From a checkpoint of a small mixture-of-experts model trained on Wikipedia: 144 dReLU neurons an expert.
Below are experts of layer 4 (counted from 0) of a mixture-of-experts language model. Rows are named router (the router's row for the expert), gate (a neuron's input weights, with its number), up (a neuron's input weights, with its number), down (a neuron's output weights, with its number) and show model dimensions 0-223. Each number is 128 + 32 x the weight over its row's rms, rounded and kept within 0 to 255. Numbers have three digits each.
Before each expert's rows: "comes after" lists some tokens at least twice as common just before its tokens as in all text; "raises" lists some tokens whose logits its average output raises strongly, later layers aside. This comes from a sample of Wikipedia text that the model never trained on. Tokens count by the router's weight.

# expert 27
comes after: " E", " |", " D", " J", "-", " Ed"
raises: " B", " and", " H", " G"
router:138143143098161134095161124102167166144147138085102069090111170159116168080109166153163103118095148102126126041128158144150125084138158070086100189154129188106142129145115156141194144138137181103145091167123149085182061100078124083151094120096103091175115114131134078145161167140150093118077078162143196120138110159122145116155176086084144170159137100051165115141114073160076107132146098112161146116088174123137150105113105091175161150157157175152105154144116122120069115119105132080094089079061137083159100103173156125121109154115140190097105157175139152115141160184090101121134173133123144160170135112171139155111158140160179105143107112194174104126058094092140127111092
gate5:108106119158182134137075198151135103151163176106155083115161103149072144138093103120100079181114168167074132122077127149172071086162114183107084102197124191119161134179077186121128088080164088163169136102141147111100085084166128119156148082134116100129145094130157160120081164154122096104053105102116149124110088160132143144140169173111149134146183128118143118123124076114104146114132195127128096148075177168162152176171078137098163122169169168176122144159085135168185123144116146095172150126140106106123009140126119132112143114160152094072138152136149097121171126120087123119119142156129137135106151122106170114061076172100121111080135098180110118112133149123110098073159
up5:117124125119155097147155111188124163143094106186126132146121180079095111175143105169086178166143141094095067110089071123109069118173182119084199099152104103148166122120081104085135050176094093154126110159119107155160150149147116178082122153170120154183155125105150140125145080149159116140094110151135110123164157079211110153111151090103139126114122076091141105188168120129134162121124098159138152144106114080120172081118097116122147138135129062113166200153092106154117192109122138191143123160064150125147114112097140108132137113146129102126163164145079140125186095203122127141118130154158117114171124069065130094138109152111155076130077177196140146162177145206123104089140
down5:117179178143110109142097141161144080115140176084093126151125137174068142126138122091153128184087075136154128110096120170142160114222148156161091123134057150135097158102153170181136113133086178172164118126110122092098153126150138113137125082095123098142164113164179081205114107111137072130178150134062131106136132113126065079141119142156127131077098162090202128151110098111070119124087118145097097132113157164119102102098135128107183096160106189124137090161127158132123122125117091133197142167193191116091136087158127203115152090149172118106125182118130141109107111131184127136060113159124085140166181163049132109150067148092151158114144090129124142098184142165091114133152
gate6:038197112109104086109104117153120094096163168127130096121119108075147121135122120097113080078088133141137132129130098166189118184161132141121127141146146148140112194147097172136140081194121102149168112132134114079134064107104136121167132159123103142132064145114107176136135135188122114144185086152121132130135067124105101159128145099132085093165156126123099181144170132072088150163173082126092135110172104175074133180136132059130050090090113077107084119081082160056178111099108093091094143117072195099112115064161114134154121080132164100125126094082138126157145149134140128120105126141151084119158136121181140186134090175072099135123170085129158175100075148125165141124083
up6:120153139154174090105108090174128120105116147196177067120123151091073099190125179103157149157123110150082110115117059155180140126132102129153078080181166162122099135210144150116131141118164134121137122135123107113199129115162145139114164074114129190119109088156174086156146145128106120119098071127149192150135105106130176070151148082108141117097176090164145236190140186069144129141157124141123129149079165097146161125145125117074109141135149139151141124100148126089114101188100087138140117150111139123077174161158157101151093134149183177084131135137087151189113124128134080107141129163125100116149178153168119193154123126046118141118113111143095153129065171150167098190130
down6:099152133133147108123114144120120107101100110094126114091119110075116153132129135103137115108123129194083138082146138078040149188128169181124129113111163132163104120116096109139078147089115169133128155084126119085097161119152138092115126120132075165113094114125123134171184110133137121144138116122126096151134093087124133084095140177050113116102111144131110138129099147135143113122150121198157133038099131232051145098126097141119147159118046154100083144120106104149134152103141138148174071075143131053116058082063193161140126138110116087118099059128163143120169093128125149139143112093108155016092046149088125161168109194120107106112135127077157112152122089102134126131087
gate7:124143153143108160169105148076156141133046119052115175178111103086117194159101126160101125155164122121131103116095113162125136147132136131145109140171103196076082141140129101118162139147133168074136141167113114121099120142156132108090147120162110104136198153119080131184110105124146081116175154138105070119072132154162116125125088091126148089086090133137183097154174138139126169152108071085152130182141153090173097132145200098158134096107057143140134121152116177128148068126178165137096138111154132095157139128133129188127188130149090149136144168058120183145128126132200108091154194184192040153099093132120139187121120147070149143172152143151117176114142160099090075128104
up7:110173143160137135115079144105146101159068096085134115103132117145118164122103130124161072148134090096118211162141135114170133176134141118154122163162152152141118104100108105129153150106158173146130152122090142047169151121182129097093145101128117108044145160174134137123138130121197119140137128125130132091096107155180141109161189087114170119100180078112094123113087113187118112167143083224188093124141094103149095186135125160118188125161188173140118149102134157078084128119140122170055121120149147132157079111138093221080115083102156191112145174095122128202136144067161104139135147143154102178144136134078112162078167154079162115127138098141169110176117088121157130087149
down7:134155178116163169149136123125122128174098095151151122113128124092054142175103115152139100111100109081114141141155108097140118105109134141135102158110157178114106119169141072105096138117140067118141131124145123068154143120161139131138125106177130127131141156234102186166153103155185196131143154118113103185086115140159116091206119076133196155168135142093155103089144068105112148153134069014157117153099121106162085123107102079127095115158100154195133134192121191083126076099123148117139120118137128134094158112170138162095174145133105148119099122143104133162164117119174142139159171225184127113085168157064148204121136116118127120082171102148185095133168122148097120147132

# expert 18
comes after: " |", ":", "°", ";", " /", ".1"
raises: " |", "-", " (", " in", "th", " "
router:169175101104122081108116115154108182085086179129122093105089092075131076118146118103115080116144097162107106132140136143081129103114129145157146067152136135170147164144138105132141097134173099132099126153164065157160119100097093140146120091119133146117114065136078127146131106092095060147163125123144113147090125169148133203103096145131103164081105119106112142149120142166143109112102126125165104081158069075161161161072112109086122196103072128177105164161155174128170115111162119061150111083128105119155103169076114162113189118188172104130096075150095069187111155186118157097101141196157173176152110083139120151135067170177121185099096144121146147103168140185096089171082
gate7:145105152127165100178193096123160112121117153108069154103042093138123115173136132215134077169108072144128119169163069151116167101114068131061133054166131136149128125154087126121156175147108168095125137105108112130116165129165129084106214164114108077123155138172162107097155146079199113108160149091102119131095093101113155153137119187132216120106110133087157108141130121138110137091107125099162162102140117113116088158149125089116131129088145159185151186146073112109116138108105125106144118107099074146132181087110132155156127101130105122114165159144172143148157097171141110132051154194148113115182112153131117118121132103127209174120106097208094103192163139133144106070126
up7:120143073063087100169171072127101127176078148159129169157056115153118098186092140170074133198066160167084096081123089166089189162117150183112117088146144149124137133179124146105147096181113103064096149101060151154081112156102112133155145123100129108114147124141070137127133149112127130181076108146143128116083056170098163118122126119163142123113133207132121117139150051131151170079148181162103165130125073081118116125114150144097147117199091130140153113137106100193129140103166142122159133059124169066177154139140068149194113141092123112119164108156122169164099129126145162130106141195128125106149141136158163145146132113121156196109129147124134101173157136089137118160130
down7:141083075140152115183108083175109141124117089124156143121124100129106129104180127150171108110114129126103145123101108114112100245101141163144132148098149194120116142137071083114074150116140139051127175161128126077179094118129122114147141126141116167076065145117123121134124141107171156127194142144100102115091154157142107123127108130107136137114137160138152159116073099112118164124148098135155122135123170148138141156137102103098079077148146065206172098062213118125053121148095140083111159114153110161179157140136099122152128141091193152180156153099118121125107156124141172170131138135115146188178086185147159133203134157127160108190100127094214170049139203136125114147122
gate8:170093146098160051131168146146139130112146109169171166214103128155126106062104070073108101134118158123130117149116041105124140133100087160092109127114163126178113149152098068120128089042157139113106199151151163154134144103121128103056097099118167127118095108131147122093113148155096147061136108125082160131063110174129121141063134137161171126171149095143119087137158091164087116075135095136148136103104144101146124117102120161134186138167120101134134087111059140150176151129148177166095086164132097089168137124128153150131147105142172158116118137068121100112148123135137138164186123164153104102095188046114138073130079084084107127091084085096146079144192153105107089108154
up8:169158055091140089155123189193145139151149169111169169113082170150140099099144071125134157142171135081103094144091110112102144146151121110157085071146130098128159150167115179097110148150108168133101129090086124143102146120093095127119114069103159170123058119186111125128134147133089157094125103173109071138086117162076158111109103152111185097153137091216129153165166127138155122163179119155160177131152105136199149171114132131117119099106082099104157091152066161113201076125051099139085134150091156123145095116123091149154184088140128103134138110132160088127141121088179128116156135166126174189104126113117129139147108193210137179130134111088133170134172094187159122168160
down8:108072141138114116137150138099131168111159153131075164195151143153114112173144092147162143128057127110134171148087057135148111166093137091109086142123156125135200169147083120123143077120152135145118126162102138105168174116154153118143129087111150145170130120137096123124114185168131110083103144091139124137029105174171216170165091159109110151155126117089190152156137162137082135107099115052129118096116108093144142083120132145150131141128110098147163206175105179102173112110220109220141121147102130152138057099147141191110139122114175098114156141080120142096134124139121064130121179175119127165152066149114107139120146135121125161083150112127146124173140176161104088097046
gate9:110091168098182131080204144130131140117137148156119148138141172105136105135096145134077124123111173152135144090120192142075126139151199190115164097173189190107179108133163168108117156119198124170143142155093108179145151099147196137097095170136115172138129120134042108178111113074045146106099079110160147182107127119116154115151123157133111132119148088154144131136155146155183118151178108108105141116153146191169122118142163118127088147101137154129188144106051116123133125165105192148131100116085099119147162191067123113052151136097079121132139136121048167103121110084155116133154107098153129179116144103085158092123211097144185093136093105116131116119128130130091147175158
up9:125135190107109122105140138084152123113079155105104136057135172164140112123106113133063161149120142144134083179141146133123150192083126084107123106105141146130175158199143152105141164180130094159137158122142089147150140078121102166136183138114123112211134122201114122179067096080108113142143061154140091119115171165112134147141131142154172073067151100163113143063128099118150124131149139160141091048127124122166123116204142112080132145098148145138122165126110157104139154108111150100087158152109070142194076119113135052088093103161152190142122166115135129165117108143196128100086129206111096140155134040113170186175171111134091131069103148135106133122150107166150159105103
down9:122076155123177166154111177084187148123214158092161117136124162139133123165137161087128115111136135089092159189100133132184099102156083108123175115134178145125174195160092060110147128106134126175055162172130117118142087160120141169171147179093134120134135091117120109128158122150163167136090148105101139142113148114147129147138092142158143135169099105070143106114121071100135083196137148061077128145200121080120099113166131154211181135153164108092150175109120081111104146148127135136130100142134119105169127144146178138098054175130121100095130062125165135096120131150091155086188182139185147118171127178155153137027092160116115138113134065142169154136119110121174126137116

# expert 33
comes after: " V", " C", " P", " R", " c", " p"
raises: "o", ".", "as", "\n", " and", "ath"
router:075136137111116087161174161133167108190121099078116129137073139134137120132034074192081077155076111092095145055148168114124133142171163071203141142124181150141196098170101130095117128104126106125084055101143186160123114042103147158193168108178075116144149154138133130151102060118174152097129138150116093187158155119082084148086120135133096105124119168127148115120136109091116129089138145116105106127182154129108122085074142116098167125141145110084079121150122123162150089131097141139115150071141123084073133094126132119100122104124072109121112082094099110172156146173133132131097146093093132140106144132097114102128164093107167108134085196200051158106130138128092136109124
gate5:108188056058074148147144112129159094158081122068181121107123171136173126119147194127160161063114156089143097093110090100146079142082158109087112120155129125120164162125095085134178089150104178112143138093088140022135138092108143131091178062133110147165154163113117162145100138129120181122143110146142133122122119154169061126110140157092083171171156095178145166126138099081168099133150126131113152159111120066104106171177099085158192200106137167100140118104095159165130121136157075111149107127158116087112147127121168173175127134098098086108125098180120117117122091123172120100105101110131160147152106204099137145125151151105107092103148074077122213169129132169141157160130
up5:184156110102071121154144076136181091150121150080148143138143113094200099161160166114113113138112125128129164163064144152163154101141099148104178069068198127142121166174177107130138126077061149174134102120080127152126124088117105147105151146182129160130061151105117131096155064174141162131104108186121120149148081214073124135114113167110152088209128110095190160126123133154133145121132122129128141146145143078062130170046106093141121115163139137120082137126159125120172126176147131125202103138117162081140132082125163114093101107163099164143105150128143097185137140109118205108086111086180100142206131148147174133103137064129137139173109111099148173112098102102121148144155
down5:100117141151119154142168087108083166088089110114053151163192100154115141218154080129140138153177144121099104111208154168158095101140110100155171104178118089088152141152119106102123108084097146131089204128079204116118154104192075155111101092089082136103064077122115089135104166059116196139133126123123128113147170075102140118115128174123135183121165102072093152164158126074103120052159128148129126100149149120117146164130121184172118105114135167135061107165131123147111160073086159156110175127137084116183127129122159077129152094094146120111150136134110186128168050114104135115143141128098125130145125151165117163140144160133142155063131066107106154134132151126127124059151
gate6:092071146109155094076086101114025161138128119098085122151120123142109174109135161131174117124137139140105186168123135117136113137154150113111149110152137152110110139130083142174093138209123139111169121105122086205052142040115165146124142144113130123123127080143117104139126084063112158131126167131087077126100114142134080138164135121084144198107159083138092103147124134093140137141126182148126101071147080151111184089111200149196137148166127143074150147155176160111153118128036137097138113121098106093159118109047114133152117173133118131142070139103119205156170092098119112115091120070107164155138170151066134136135154094086106111088133124126096142104076080198093143132104
up6:145127158072147172097114101092083104087126111148149087169074152095168095114156163109099133122165167145103151135115163137095151172147144112097139126119108140111104059104118233098151118176172141166145142108065118056170177057204128100137164135108151124073113112103135084165126160107112114135083089168125160102114093099096087147102099121114148138123182137160094114109071157163208137078095116174096092115168149090123160112134072106097141107125158078110054110094154116142131168036138152127110121095129084121139113149147097140144110115102098116141138140160101116157092080112117133159150122103202187123167148115159086090132144090072076102202091130169094121115129112111105123146149
down6:131102117160093121136139076107103173142116087110126126126108120102139106135145126143105136095147234098188116169028128163167178088106132197149133170114164086148108142132153061151104174055156129140059108180136117139127091148153130111128169166129161086071097125074170162136110091122108118164122112123114133148116117182122126153157094138138126137128131110098159132119148167111107152135141113088098106122161075123162112114095075057096122153103111164110165119126174081141168117147174196109130170172076117087161141150125109106141069190130148179155127133112131096121118142157120099174135167119175097097174062111161164178143130153102073147088119165096162230160075110095128164148120
gate7:142165163121122150041117122117079114044113159087082037102162090117157139099106158131107147127144119119155139175141081131065130127086105115133118148115062176171118170144117116193112116151124076120147071162103084135181107075097079095119149154140145102123140109161151110176074131100151139184067121120107088123159235199121108131170159102136168107123133190143137130119076121118069132111154121138162151124105157109151097089090046140123132109125150155050128137135082125088140087098115136151096114120149172136160175157098146112123196096101139118131127121137077162157099117143148124140079134121112137139094135134131133120109158123181094169087163106195108142083130136151194180101143
up7:083171116109148160114168137111089131181137092184113126167206152135135169108125125138127145145146099135072130143156131159158149129128098077095144135143171118156133115158107108114120123163091089072102090105099139126106124128075153122142190132117137128198084143151123166149103132129139146158101111137131146108121179117134077173096089083112155174108087104169140116159110202127092117093160115150152141154082136102126121192142126093076076193128149087149197121123130107045173124197090148130116073151150098121187122116127101056139115082118197143179130071144107195157087154117101162176135088066175109104136168075144115131134127083187188141090097104106122126073118107181165139086152
down7:081154098133106140111119174141130132117139160130126146162140098125115151181158123146175187134170146120083105103131094158138160097193116176152113134096086097117147178120149138131085084187124159106103087100058116169147105104121125156082171085063113109146136103108101114120091107150181149147172133136137171138112153136099091153112116136141091132089159045102102044180123144128085141119155144129108132142097111182156150153089086155177028218152131108061128158118078113129112106144109157170166137153157112101109084136130120111115102157073170132096121124166106169086146104105158066113128092178065086106192122177078079100120149098179063136162107180121121135151137119102166097105141